Weights of a small mixture-of-experts language model, trained from scratch on English Wikipedia: 15 layers, 64 GeGLU neurons an expert.
Below are experts of layer 2 (counted from 0) of a mixture-of-experts language model. Rows are named gate (a neuron's input weights, with its number), up (a neuron's input weights, with its number), down (a neuron's output weights, with its number) and show model dimensions 0-255. Each number is 500 + 25 x the weight over its row's rms, rounded and kept within 0 to 999. Numbers have three digits each.
Before each expert's rows: a language model's description of what the expert responds to. This comes from a sample of Wikipedia text that the model never trained on.

# expert 61
It responds to: Header and label words in tables and infoboxes, such as Year, Total, Date, No, Votes, %, plus prime marks in coordinates.
gate0:507514506524507513525477514537481486550529548492524499514477493489540500504485552464487462481498514542512508502501505510444504523507475521518476458516478495491507471464487488479519519505490520476482535522502534528509478521456539487564510523502488499482501489506485484481512497527551504482523492447461493506478501478517505512482539515487525435482472484492479533470476490531507543509519500503530484521500539478524536540503526489501493504503525475540510468488519481498534519549500463524482482495531482467491516534563489508516489494507495454537458514559509477466520535502494501509526515523564521475539484530506527521494538473502476461524568505454485520509479459517470506489509528498565481495492469456527509480511468477505502481511526500480459498495553504486500481507477497
up0:482498478485536461492520459522482522489498501468526510485488514473483520464475467502532499511494482515482516464454482518504455533493522505527516476519489492480473497518440506526493551536517489501504482482529495501491526470485452499528483513500515463468484519496502532481502455472495450504542496475516511464481487515486474495510521490515471541477524489508508489504530526558440519479536489477532456491492482487475506478499473535511491514515538508480492502518496519526516504532532470546524492469513475507453532474521503500507531497452470464513531477468474461520440467485483487517506446506454497468535533510509526479498524476512481502507480478468491426494486510494512488470540484480494499533509509541460485515515512486491481485507523533480534518521402496477509495487543485
down0:475474504513507510496545531517485509521457493484518431462495491460511481511441502453494444493462471533527504470495481459525515526491501479513502451501506502513496483503504502494476479494514540448495497460513545509495475486529472483505487502495530475484522487462488470513531537479479500491500503444516503482451444532491493541509481519543514497513505534526520516436483487507493506493555517472537505529491512505493502495553474510505485543482501551505515485491491517516548517529554513493473508530526480524459557513464494513496474486488503491539473437538490465432519512509503522510486520501525508495480490479484491501523521541495491475521516491555483492486528446464487536502501513553550490483511480504494514471494464512494514491470516493511488496483504474503523487509481484
gate1:488464543511534467477487463481523492515508485478507490459480488473511521489518517489458452477475496491581517531496502510485540498502509478481496521509515483511511507516461453500488499496496520435474519523505498473510500496481512505516517472483484522486522528551502479506505531486483498535524523472535500468489458515516498471504476493481512491474510520520572486488497473458485514484493499476535484528512472510519523509459498545502479488485462496559533492515496495477521507470498501506512488510473506513471477515520451532554471514535477477480452501532508517486469488486479461515514518477482518491534461530526521479566504511514455513506486494476501472508490501536435537542460529517518523510504487558541476513516427505488519453512510538513466504490498447476485500494522520
up1:496488487519513496485458488515530500498480500480503457521465498467490486480520459545487493465515491495517501526480482515514483543479524510472496508486531548500461502483541465518535537497508506481486497491480498461497505511508518504502491472547508528465522435505470501492531503516467488487517527506488513476517462539540475496498512472513503495530490538504520493423527522505508510485484501505517494495485466491517501509505475590507494468487470560524484513524521477497491462506481519506519470473491458484515526498514426530520496527511474481454424475516513497506484502498482444505525489484495506455506473528489499497529553528531479477452549522472536500518503471525459529552486523504492529502528556542513499497506483482494477488505469525462502469521467468526475511498500506
down1:490494519517475528518495528506513455533535547508495516466517442495514501459533494478506531511497517498504504484555509504541488509490521493538499523483527474529493453527505516487528488498480544445455488490484487491484490531522513492522524515534556455493530511485525465499485519484517505506532510473513482479542454486481554502485504524522483483536506506494512481513467472442471542480489528474477560538547484504460483485520542499495487519457532523510485500507489501533476536484494479526500517496534515494487502528531470477504465508524498535474500515525535503494527523444482459476534467463482536493488551480509441490491441497476522491472475514467539488497518519483479518463533510507501483465487462538492447476521479488505534490500497485528503494524517534516511481529497496
gate2:455445554498506484431506440483519479499499491489553520490467505508500506506524481507478499463479496472489476482505501477474491488485440512510491531531470515524517512550473543504498492499517521500472504502495514493517472500506560453524522509515528546463491544504520494494532465509533514515480476476467519494518495513512493478488500472506583520482479511546525491476505504528464535485454492492538472527514505532530500479482504545498484465510473541519504525496515537505484456530491479545478523507502510534486503497496510508466493497507488539471468533489468473477480481517535524490522514505543527498516482545542493484494519495500493527512482489487474488490472472551479481540531516454559489513508534493481480482487483467471482439480495475523471492486487507516521487509549467
up2:494548478515550515528454489506480502443499484484513506493512466515492468496490479458544478512479498524504482461447524481558535475478483510562466512504497471535484510501510493484500444486523518521520455506516501504474481500532460534490521542499515467511491548520514502505463487555482509487514525477500462480480540528469493515509539472515494478520499482515453513465467507505506527474509491473514504537494498492469478510501530470464503506486496486506487510456521504530467486465449501505493493450527563517537482517500506488537520498520511534483493514486519528485522469501439501533498522513520547549510517482507532452493436518483493493534500512471506465491488538497471539491508547501486499470496478521469485470491500482509521481501479534467534493498473492461539517515520518
down2:506531502489496527506538478486507488517488509519482473505498489488492539467486477495472529513462501502513462463490472513452477497483494468524465462488505485544509468498529479506461485526494461484518507480496508524533482465479527480474470463510511503502512448506522508519485507522499541495541530541507523479464457495493467457471548472442516482494493522503465523529526522473576445529467497538512490488482509464510532509504535499487489497505497446528498483520489517489499515512539545456514516477483494515509495474512503443512459505544503444502485517504456462495508512507512466504480524482516511501528500515499524526515538495517451510494474497476509572424518480504539485498494512480466518524475538495498512557512494520507489523479511500500471517505521453500458486510456489
gate3:509543532536481528503520491463470489511551470568506525499540485497543437489478491496480499506517494491451456495496472454536467512520533490523493469479497532497524506514489478484538504497543441523533464533485520501509491526500516470487505486524472520497545452514474527498532505481467564513488504509514489460522490486506555488537477543489509532449505492469454507448485478468527485521499502521497500555512499526492511534465507493493517489488509507520530486490474499528474500474504518479494522494503493513503507508490477502461501458495466504556473551482502509509547523499498564507531517455466441539506507469526505499502496498499454498491496452481526527471496509525518511480488518505475519470466501479528482514516494456475488501477474477480490497478507487521484494505486541
up3:498474489504515486510512497517447534494463472501480504477525516428513493502503535518493498534509471512503507470541539516499513491504479508506512489481476471437517481552487491516511505534513509500488491496476553504473462534488455494499506521532491504493481509505439552524530448506485494538502492473510558488502478546486464480474557495471497480494468506543514496490542487481451471471542506476496508506468467556541468501500485518475490507515495483491477517553493487495506503523451582509496491558531506498514483454525489537495498504493494521502526516534512524469514484521519485480514525499499512487511517464516524501503507470489481519447464488530507492549510504526491492509567476516527466536446533542478494491466487532512486516519500485499506512503517496533478495502528498
down3:420493514528536498492495525535480463524489481453522477465484479491503475502500549494560514495511526487479467506480502464484491506519475489489522493455500537525494506489538507501510433497563521535480490501497518531483453495544503446490493535516532509445507522491499519506494469497470516512427477461541495505480444483500519524486521507495501509493493532531534454445453487507496513478507506504508525468529450534547474517511511501457476487444507539492511549545497480472489524481511512492479509498509465497489545497498495512491523498513511500543490483512469518477502483501487489519477465495492510559492506476532480498497490483498503510554507480472476478510522496481534489507490484551534517474509479544502479457508495480497483508492522535500479518459503479495477485508521531
gate4:508550468484496484533524486522470547498482502514426504502515456481503524509496488495500515440488487532499514549509473468514455506481513465511475545513489479471490515498518536457517552477468485515460467482521531530536521477499539498544453524487490514498462519492510545499500506527510498458484488478497531505492511496464477545512527484508506522547510518455486545505513535470458507495507478491515449498499490492475465496527491493529458484524507552467495489503503501509548544447488526474512539494472482510522513485493489554496517484526494509510498545500525455455469486471506510521514497505506486491485511494537485540512545541514442468532472511504531496509529505545487517476525501501502482500487542499486479483487535496527477502482532507514515511522521468467522455484530515
up4:479460486515450493485516468480528475502492527459520476482504499490500515493448477477502466528460504492482553540489504525461501497497509542481481487546529513523499513476514450524544515518523496483492478488486471476468510511515507509481504457528526558515502529534471472494453509538505532536472457496520524493488472525515524466485534484500533491466511502476537494506505512490528463470514498486446522498507501550519501480542522528520492503492455471498471511456510503480495437486471542502515549488533484500496464465496501493499497490519496484504516495474518536504537497525508483503542474556453480514508531502524490486525478497440497551522495469506546487474502473485520468497513542504542525477504485529521452488477482507525451507499498453518501482524491508450470495533521493
down4:446502483500528529498492504482513496513514509491545530467549548491471509495492552511481493447509513486510569492434553518505494481497449501509543489558508505465477491549503518473502506512532493521518519507465501478500471522519493530501480487472500530483549499494472504434574483490469476513492489487498493494498524478502496517531505492493510495497519504494477513506507510525504504481471498508474523514535507541506515522474510469524516583528491521531476526520523516502485496528511509502526510525517510483516484489486492437497528490531493524501495513480441510542538497470519556442527465499456520541514554503508518508494509496514519509499470473499523473526519540470499503517504477456495540494533494509530476486509527506478516490475498490549510494481460539465506535479505513
gate5:500520505500511514518454475479474520540472485500493489493504519484469512514451488523473499509487531521523515495540501475518504495486464518513490462517482490489503498484520513493534522491489518456520476482512506495440459529510477511496515540551460512492455504569493480512524462492492507527475504455521518480481539545505507494472555481542456496546496569516460487518500445514472502469519491477413497497524461511509453510502502522499513477505521501521487507498496501495493479458539525513479484493532485460496525489473495504517545510497536506517487506448473482479496518485506481535495473529568484548481493522524494473457509511482523518517462517498520467498530497431505530535477517520526508479512527486532484513489492504487507493553476511500504471504501507505518488489532438
up5:492474486483519497509495498521519497492459476468478507498456492485470525477530473500476479527477511501485456483457495521507505519547455496512492543449519512499506470543525478499533529507483521493523492515513492430533514461490485486519465547485500523501529492528491514485487534524539508456525487463483499478516484491513496496518458491520468501484457446508505476562496477542473494517533493518506490505493528491508511481475499464483513528512506498503512512544498550588522474464480514522497556531498517496500508492487550534493502513484525486471518509482520508518461486522517502529501497497487473461491516503522514451494434499473512505545474469488514543517505512493450511517463486481543519512508461479455539474469485545499527505534544479483509483528539460517512525517499503
down5:497502533482484459488492538492542533494478473479454481499502508487519506516503503465483463490507545480472483524456480481481493536517478483500501511485575485442482487522433487511477512499506479473445527504486481481476532518471533545449465538501523524513488466481533545536514523445488482439509520485449517511550473472471490499546451494503491498499503490462500484525454502533472490499480506519487509505468500502514517511495467452502493505528491527483478501495508480483491513494489443475436466465519519508470487507514482471503490516501478512515489521507486483488516474509548514507464519479484499462487516529508515495511489501510511498472519483486492504514477546509519511548463517513487454470479468493548525551477489522483515498466506494468495520463485504538446497526494514
gate6:483504509513506507510473504501501487486478494503515459509479527506477544517539533500481486469554466462523481500467472477512487514464500478485528516481478490496464485525506471526477510479494513514509503488489476509502527543535522508506498475474504547506531548511523473498540440528467524498476531513449486532465461487531537503484502497534486499542498559468528488450512524474427538540497465473493478494479464502490511501493545523501511441519491560533468487529574474497484468509474481492508519459488515502468528465514514514503482540484519479451512517483496505480510497486530511458497530478507456495480496525490493523506476520497560507473532491480508502530485461497471482496491489514525510538503496553533500490490502488516552476558514498497514501502500503475480502508551510
up6:517478484520492489490482459490538468523475499447527462460495508504480531542497493533478483487527526448521499486536491507516512512507477481474535499491516494504496538495483460490470483504499497472511455504497473471464536532526497457485531493503487526508544522526481468516505439504467513504499521542510504485504464511522503533501475479512508513564493498463522446463525473494501520505539519464472511518524515500480491501480525514487524514499510563483506512488498502532455502501476507471502500483513508500481497469504509511491483545526478471469493506447489539489519550481483510496521518561515473503494519522477498516506496496510526490497541455508484513532501498494401434509468495524573496553503479532520525465501520509503486478555499484521494487449514496480512496528500461
down6:502459473535512524517489527454507492513478508495516478494498520519503464496514466527462544466536514512442510485516498539507467472530487505498506514495492494490443436511518550527500490508503484486489530514482519489518496490496538472516481494528521436547547497456510456506526519502499512578489529507508503479543473466466492479489469518488519512474485486505460482490475518438516518491484477510511488489495460468491532459505521518465477493502465539534489506475457487555501522497495471495473518523515484517492538500554492468505490525491522537488503551514489485478531497478517486479533505466473476498476511485484442506473507464472511526451532517495507506503522504493491553476464520521458485511505523486523464517496504485470536442500482474510526500523509540518491513513538510
gate7:475540492485517482500572553534493519504496491506499504491490526497510498521495496500529512496504469526492500503467506512493516537502489513515476511483475521513539526515487499470514499534539504501518465484471571495492477500529486483509508517506515552524502540509483516531550471473457510517543511471484482466539514495463509510442514499524525526468475461495502528458479480512491507500526477506467524500524544539483513464503490517505493512489556468525475523487492506461496485529482529491535530538526468530504513550454511504506467495522512525503489536467525478468523487541510454524508463513487497528523513514484515510518499521454481544440484546481495434446534461473455485515544523508509492516494475513511489487493554470540486488480541476485528477509517489502512513503473503
up7:471491458450559510482473509522479497490502563487543511497536501503456506508502461473496514512474502494520505489501485493473541477487481476485489480463544456480520494506529492519478458465519500489522521486478476484506457501505524474457517498473532499508492460482558488501481521566464527480459473474484467519527482503513496509508459491490488488519499517504507454473490470469527501490489509490553524475499503507495492535474469513487538511465456545544537485464487524549469485484471484471482486477519507474512467494508536494549530525473472514512530514513515519521496513488532500529481496513494551473514475493494521453497513537484498491536477454485534553490459502540519495495445492493505513481541490489484501514478514504446482483524486515494459499480488541468513493460461516
down7:531454511501522512523479440488517567500491484469503507540458508506459520521486539500453520490487487484516441493483506512509517492455442466481494523494512479500532496487485489486459488489500464464531522502485473519483565481504490520500498491502524492481488554494556489499498470513509489506474503501483503499536468479481508508500505501459458499495525491531506527549512498472502509504452530505471545527492503534531535487481476458503528490492508477511482475468511490491530481486512478478477480496517508496509495454455510470514481485483516492486506488434498503527422498480535477539516488559523499508554484516473507534492510454479561488484505486504488519511478477481547503510494460484508533486490533463555523498507495520506541458494485510499477471507482500450469455509490480
gate8:519510470506521491518514543518491492489531477511505469499524528479474531483520501512484488512516503476484505500498518502562500508479499489527481497504521483488516485544490513480532494515485547502520431448458513507495491518465506518499427505484510515463547496488503487544488525485449497480490479530488483488532486490554529494474486462516529538536449493511470494465461443499456511500526507485554510522493519495491517530486494513490514485508490493501513551491532530528507480532491524481468535476480485481469523539475487528477462556497524536431470475525514480513491526470458495494504480501542537472483479517517481455521457509512484462478489512471553462523487516488475491548492485510499502538499480494507509480512535509491512465490485544505531502464545486502529510460527480
up8:474507470485504493538466485516451512530536518478504523535501495525562513544440515523500519512507521534510510418527505510450487461508482495511478490486518501458502494434508508480518514495505493505519545546519479463517504457483501461493491525531521498527507508465499488468485519512487494483509509497573518485475544498534496528503503485487477492532551502484541491521520538477499508462510522522510524488516495520571477520537470511466538495501454496491500473511502439505510501489494487502519491521530475508498519494481505504497529479483585523524540509519458489483500516490523506501499492531507474512511504519471484488501541533520463506517476491534497519467501514540529489471504551499505491465459479509510502509498481486510508489565505494470476502515494469494454482493456538
down8:476546510493497479557481491532467460498511485496464545540494550501482517478474513528489467495508495475495519490520498495521520513497461472461472500547546518482493488455499485527468523529474500506558483503496442491471456503516505448461504486469531498473494475519473502485491476505456530471493500517540558542515531516502489563519479476483469500520503498469467525508492564522534473520509538535463469473501493531535494515526493477528516476528462488499522490524495502477443506510499488494560512521515455476509513499444506468512537489465540498483493482502492512469477513487543478472491452499507520530510495529462486485504492475487515502530533467508452505502518478480483520499504515497519547476504489520538508527495516509496486509499515498500452490505507484476460475521473521
gate9:497514490519491473478488510523534536505501481517454497503462508472474465494501501486502471450527490495540519492506472489513463481493502470497479525511508503462473505484470503435483545476513512444467496514525472514491528540462479502494502519444529495474508473444459574496538498466525504479480496504510503502538522478480476538492468501539487496553455484479524508543551493477497542516477488488535458493525475535506478486499492480488485518545444529474498524546538522504530497489488501464510513482525508504492511499489475467505465501501496512483479473491474454479506495475444505493469524472467519519482500482497480542507527524526470473501523521512535480529510492484505509454497505509510502492526508545513534498491535475553560455500516535551495515472512493516525485480505506
up9:491452492527470544483515499476528468522483497469525482494508497520517514511502519503497497505498512486476499519469515450489510532539498542485558502487530529523532487515521497559518455487523474502494496496494488493477503496529557485516526507496457544520516466504500490500489482471478437525530452514523450477486454503504522487446478517519487450443486511504495510483470461444504478523487516498511537509513472497463493491487438549523468503501511539519460491481485495487483500520448486478487498518527456466533557513514511524503494536538539448475552487499489505522479524534482489454497504501519502498478482500549499530512487488513534492481538505519498500492494504487489517485489459505526484516529476520516478546506549511505523496477469471462512510460492515486543522519525475
down9:443480519462516510462499513478551508508442474497561504499528508507489514530501456442538506509523506512494506480481503478505461527494514468505520489493525564524493495548522502532480484502522529508475508509475508501514507515527497517531530495487484498524542532493488495467545447519475476557498510527477471511493469489543463492473507524526534509531497484471491489498479492500462495489521506531513517478515523484485501498489478543469490491478544519506491503500516529554496506520495486524452519520478544499525498532536576521500489506509526510488516505510523530478566436499529558448527511488485525481464552518499500478511515497510459507478522514490506516507446531477478499525481531473475466487532492483515523523537505481453512523495525507495478506509482527536505524515507481
gate10:498458533510525478516562532510446530529503509469497528521529521517521542487493507542494502500538489489507524520502500480484470465463467498512496518496497497478491491496486539493489481507513481494493514507452511533446530500534473490502565482512544438507455506483465477544512503523527478433495488493540509495499518504468483514507538453498524480508521491518527485486531468507517504503531482502515488509493486534506466523506485490489497506510486484463553496482486524521525520583513508489464460488531534511491472494506523531513455476503477504579518501505553458480533474488498482504531438497535532497473510523481492507510529531513456510505507472489513549524502484512523495474526530499515536475501493507462510531487478465508542454497535506514482480490499515506518514525478523
up10:486503487516510492439518486519470523509499471509481478485519499520455499494537469540526484478455525491529484523518463500527484487478457461499496487455523514469493513539495511509488487499511518463452494484516472511561489503478495477488530494495539492540506507497489467541479483553519516514475476462491473485510512502496498486499523502508502499504448503488511493463522477479495519535538524508506477444448476517520487503435523467440533510432466503498522483502431538537461495499509470448497474471463477489504458480500484474511447508456498454512477494508505537514458502485491521501495506443499543488513526486509518487535485495536512454523492487464545520501445485499516503530486513491497533490490511522489544488474481472477511495484446510516513502494516492521497493487485520
down10:538525468507543476445569482495534491555518475514452479506514501488487532518514524511520517488478490526519478513478510505506486489474498506498498507505489471519500482480469499497488518506490452485528543460484487479508493487474541483478489470505487474487475508476487502550490482505513453492488482404494552515501519476493500459540511506483441502480459516502512558504545493485450541517503518494488506503478517505505527491453542521524496472468485437507506523486530479498537485515505457503517464487500499518510501513534507473509461450491528484491508529463528502498502478499505499509505543519543486480539500560505500511505510545510534498510463491517502465455526463484525493511512503471548520509536531461495499526480545533523535525480494531508522495477508492533504520487533506
gate11:480514476480479498458513519510504505536484468496510519493524476531557490522520485534504461481505499510482497522470475478549518511484492515541525531500509504544478494479460527535497478525521504500440470457531516521481513514509474548533494534513462508481481516529424495499538493555501519483541493482514495452483455461557536542464515487504492512493487477486535500489488451519514501519476487502499487441492493519520513481478480494520509499495506499530515515526514497467511509535480585500493474510545506515513467509552482509528486494495482517511468458523505477477502439481520504511521509496437503477510514502531497469469488509502503518492514508467517440485556484513502484489521453506512482526488464531519494493526477483543513491474526475487536459512521488498475518497488469
up11:494517517488509539473567489500500549497499515497528510490511516489538474502492518531479501511481493468473482522537525511491457456506467505506492476465482501496476479522471469493484516524432492482517455485489516522496491521528508492488478497504480522515535549495523489535507497474524537518546540519501532455515457494536556496466525550505486516538510543511505515449482486468532474500484502498481525489478520471485518531515499513445473516498547499486498501505478529458485486513483515455503514489483513506491536536469489487489538496478489551511564540523530508487546484499467479494517480448502476521486483536511499507516467478487502467471516469459515505528488483465450486552522475522492479526478560513502508491494446466461525529475542491470470499497502501499505505505500526
down11:493561479547498545522485520497498499555490516487460501482509483493539519484527488491538489463488531502542452546509495488452484538515514500497474475512482496493545521490517502503533486523478533513529503502492536555516492544543493517496489536480489519459487528557461532500485458447510538512531518473529504481535515502513459509455483526513468515518494486505473483501472504466513455492493502506541546499479469498511504511511518492501503489500505515507466529480523482518486496483493497509498483538470517509495495511503513543463542486471534478494490498525491519472547492519463542493468548469487482499501503460489477477542466511532481509530494554484548471531493487523523487465469504527492554522478476512497530498460451517497489467524514474476453499461527458493502489510485526
gate12:493511516482475502510540539486476486478509503523507549562502510512513492523503523480504512495500483484482520543477511492570487489505498487543487508480495526492489503542477520538491540461510489519484484472506510520502485526502538487507483474484470478494493495480515482524510474494523563476502509469514519524498494461471527484496486477479516498483569507531518528478458493500513504494471453505484468518493522489462524504486570535516548534485527536508510520490509504512529492518519530551494480492522522484480524497470480519512551538484522457492487501470518499491494475500496558447485526502494487503522535523486434506455443489486549495501509529525496478494525528490512482496509482487514493545437473478486474475504527509507469512467501439523498480533534507447532466495457464
up12:517468509498524548509518496520516515515518509526514495506516527485514432504519451485454460499482536514506462505538464488541494543507502509471524496482504494521492495505493500502517466502551504485499476474519494471491484497494471481469516495494493511505510483508467459442498521529497500533482486496450485502532424533508492491484495528525484491484525486522498516451489503499491539514463497504520573529489532510509541544511465511500495481450503512509483483519484433495468505488549482519472475490476523470519506511490506464508511477488453464488509532532529515515490472456464513531472551508512487495560491504485523490549431509526476494463520490514516516474517533522478517568497507499474523511483510475506496452491509481497468502526507560479482526490533498488503511493468458
down12:568503450528498513554494497463516477501532494507429502447483477480480462474497458510455521498531501495477512498554490473497472473488507489482515495464480500515489513503489481512442517552522501531482490459502485536520529478476535508476498467500509487496510505522487476499507534513545484542487466517543505480530532509518529465515493489500518501542483495505477515480545491459491463468477505463519552513513503446465541510518502473527524534514500477485501493518490484482472512491512540479508469514514510483477501472554497515456491500448488496507508495493517475516451542486507463435480509492504476504514482483516472489497484546497482515560524521491546525557550504531526480540469490522526524472501495478474482484490522527512506478533479501507478520485520513486476494511515487
gate13:515488501492549463442498529451547466530483477474487493513483522488491504492507525535461482490387510466533530535507485563513507535490520477447484517512522499493512468517498469497503473488468485501489476561521503473498490512503482455459533520454486517477509449494494514533514487488489491500475478491500533525495489521506505503508462497490519444513484472510526504484496476518507469496532547503473527489517489520523507511476426510516495498464496506468480527532495517477485500488523468472476505510538515492502481491531526484478505523545477477484461506501461508510523520539506486477517506482459509466496515498499481510542522486502530459481536502490521490504487487499508525510504549496500493517565509507475499511498458506517510484502451500462536500418492517529484504507486509
up13:465549490528489516500471492536495527492477524520549535473505484494486498512471494481515525475533508517502494446486507424468478474518491495583545469497490496527510519472488450507518486521486489490502503504475479493484508501477466570510500470547540533526507523551459468486487507475487524513560500505535506507514546495514493472472458538486490533487539499527465513520554534504531510491520472539499507513489500488507485482516504496512505497537521471515484484480511485567464485501519506501514515484486458537500546513492491493505512465509508495518515478504533487487499513478478544504494477538486541520496492499504545481465521529484500552464486487506495489516510509525515472474479492495514506529450500465494512512487507508487479570516551550524463523512470515491502503470476472
down13:512568492534445482521485479510477491467510510478490526545484544505514486495497509566476437507467484525495485515496415498511549509497472476481482507514467474511545526466512491529481479522495500505506517516512491503491478523487476468449506508463526508485490491511496583487505482482481497477509504476483519507506536523516468509448506503479468472540509535469501475475511516511560511519517522528451498498485492531524466520448517486524535497484509490498483506535504484443509491518513555481522481518500496488547514500500512504508533462483514494502473460490479537490465501516490518493478492472546492562466513473509512518502466499530504447518489504474494467515507511536498477501453505493482510534497516509528508477492480504522472514502547459490479490473531465508487494466489539
gate14:507488497495522496508445481450506537526480518502513481500515505491459468491475498476431501500530470497539523511471460493541524494448526476465524486532494462541519499515510536486499523499485524447480498512545507497482475504526467485480483504517498480489513486532516469530521512487499484490482477516553509470465506476495497450473469518558473514510442490495497423503505463528521525486510533513498488515500487472544492498482467467509510518490526500482498484475460512519476464484543504456476489456521487489528505503479459499485473501568460481506511511455500494495527484500506520549509484495516494488441508523472506485539520529512505510467508481484544541519495503502516533524467510509481527513503536513518550491480484490538465471547478525549510526517514530508476487513525488
up14:465496541469515505548464486473516475451500450474495497473507517545482528481515478464510492468493537503470448495500475469502487517525494500481546486522569519443502490508498502522532462501483504532523495551474483493505486479529478493499533466485444494456507478497484530486512501523486527487472487485474509478522493507580467519552471499460512493476518518476481489505461480555543506504492515467503513498521504526479529491456519504524518484538507531559469475503500445482507494480499439499498518501510496521517485494485539485475522487482503504486514508496443494479524498498556524469507490499482461511518527494464511491494451497491502501524490485485456464520519522536468489523533502485515509518478495458508469519487487539525501474469477490521513509482478482481518475484507560
down14:502533565503512488531505531519499491503505475465478532489503468507487502473541477525502461498540502529444469497515526469551499514470504436498529509479532486468460512546492506465501491542483494484477523512445489444513460522506496530525484475483491488509507492502504467472469495479498466515522517500449479470494496504486500495530463488458511514516498472476471524517502499472464505501468493536521543545476542554502494519509494456471534497529483492526527490506501521503469501505490514487491473487516540505442507468476497504473465547536479515522496514531505538484520514493540502475473469524476503474461507509487516488492517486489516480455493476502517515497500553519483473514489498479503506509476470499542485551478529544471516488448534483471490505576488508522488484487479455
gate15:477499490471547525552509537473470503501494512525520534509539514511512472512502533561483527523516508515511455534488469478502503517496507510497475522478518533467496510528525513449507510514528457491486481503507551473511529453475488496533521475509554542479486486499499501492484496470508482487521482530474474475507519511511484511522493443539506509526506511489510517460514512517438513500511469491505527547517531496506498471536537539468513475485522486471482474483483490532514500551528500531502540436536455506489496496479457537474470502508493468526490536463453526524471498482456500521491450493519528475467493501512492514505480514516460501478465514505560476441495545502540506494495522491502507480524508458487514516491506496496473482510522478541483518469488468464547455490486493
up15:470551482499528521514525533507483443504516472492470485515477516521528515470515478529490467510473484506461500528492499494508536486510515453549490503430515540514512496501504493502448486512451457427497507472538523506551481527500530461503529529478530479499551517493494494520530540556512496482436497524501501510482477485522563531483462510453513495496482456460489501479479481441494522496465522495479521476492517512487439493454537481499481511512514533508532484449508490528532524508511489463494485507509485508538554546520515494525518503505496499503490494494528490511526517487525508503505480466483485483498489497485500508521500496489492467466529476478491497509512483488482484488488506568507496511503489475490478543498499485484451538493471491500445481509492457496521528503466470
down15:542506498477506457490485519494470481491475491515470477489510543504508543493502465475485504554500452511538504538522476536477493512523537482485482539533483479483483489506465528515484513491512482476522505534500489488537541498467496455488474494492535483501521525443482542485493532499508479486483530527497482467494518507492449504515462519483444521500490490493510485504524483487538439512481508540548459456481453461483479519484490496507495497539493489508486508486513453519499528481493464464521477530485497527514547476476499515450487527465513485517486503481492493439484485512492506495464509476508443453495491521521506473510503470511511533487559499476524484502525506512491501495475515530479469527504526433478539585493486526526533517457519513445492498520500513517497517492486492
gate16:544480515467503480446477496501483484511469497496485544518531519536512489529518524484497526527490478505450469505512509505492527501515448505516495484510526489480488521549512525560502524468542526546430449513505482504479463464508480463472496538489492513486502507509564525470467493473501518506515518547490500499451491482539509506487504515489490523524485500503543491508485537464518480487526512460472498460489540506511500512511512512496485466567477482501540514505506501514472494509488483492532477483495489468501470465506450520477457480510502549514515487499522504553493503504515482469499509518514500530527490489463481517508457516451528507515486463527445516520527539502509498503486458497511472516523510471521509500523512516510496498493467522504478486503477444537520483522417439
up16:462488479497490510549520512478515539498483503539507516504493487468501456489478471523477470488520481471514498510521525529488501535505503486505475505495509462518497457510506535487474474489465501442542546492482511501468504466494532507470454450486529492490429489444445474471481509492472500497482503500496522536554510527498497497536489473489460453476482487489488513515505505519520477521503501553504482521508487533526527539481487515513526513441548511480471470493519501518493496515571509489535494510525518495526524489481535462519527471517510496500476486527456491507512494584502492493506507477510509492453477501501510495502496490473525535487489496495562483474507494486535499490528499480450532492501481506456491515527482489468549495449488471479536471504520523518449489451528508
down16:424510524497464494494537516551484516479530489518488520479465505510504524503507448534532490479546496487441463486488482480487461520523487523485488455520545547539494465493525494522477484505484440528514494512495504471474498504481508509545517479495523498509503476558489485497504458560479539520528488491494483551548493470475482458498487483529505467516528503479510521512485543510511514480504453507499491527492556488463493513520476509481499497510480516493530520490494518502465516507486472498507526459469538532488462518521486496487495486504457502471523532489535479485510469503491470559490438496474500503555482541501541554516475472497498505529487517508473499559507523467535512483492491526509494512483522492496493491457519499509500480514497506501510518548483483466514490536508450
gate17:486475485491497519503527490467468495503533501482500485508466495509458490499506514488498461504527500489509461531490504544512524539532544463544490489465499474526489496531532503481518528507513543536546481492485504496493502483476494425515450472497498500460533534500523495478499501500544497534485541483508481499550459532523479521482486467533507514501527519486476493494471519513521487461504501499526494491525465558498498506505515523470504484488478535497515472486504459487510496510506519498495538457526476494511534512484531512528480505452473538486478525549473495502482497489489517527463470530495586463521552519437475508477458485516437527526471553483478527518508508482512530518510543499504479486535527512497493507575497505526509505494509493504491487513509479543509499550468524
up17:490513523507518525462527474524517459508523501507497496491517460517475472492487485446497508557500505473482511487549511519490551534511510505513478431475511499475505487522506478522486490515496473492520502470531538497480492477466468460500446464505498527474511532536472471497478460514506498471518541495499524504556492526524501471500518487525538475512487508529499475487507484501521507429548494522487476498452518567540484509495494490472517510478478498483535529492495539492508485490478523507514527478512507529493505494462484504504490505477470482479472478518484520476497481494490514506453458537509529523495529489446511501476463519495485505519484509532507550500511536520498504514535586508464485483528533479476490477515456502570497532501541524496544469507457494525531485495481544
down17:459513547532517506521505505487485527466552537488481425500500441540480492469538518498471481497529501493504505491481471504468539507507494508526510505507479521509510480523526491438511483503484560513511471515463504534483499480500460489507479496491503477484519422504502478458523507492517475522503515492497487547519497497434527498499515525502555542506501490476496486497491504542472503453509528491511519535500488525513480523495493497490454479495425516533499458499484529471501472493491504540494519501508447489474480518518522475513479517511527537476468459510489472488503469524493476526452496526506538470504546497474494516483470514494488487517475541513496500442468504492489512500480527485503496520517501547521455518541527504543530478501498517511489500509502526533516476532428522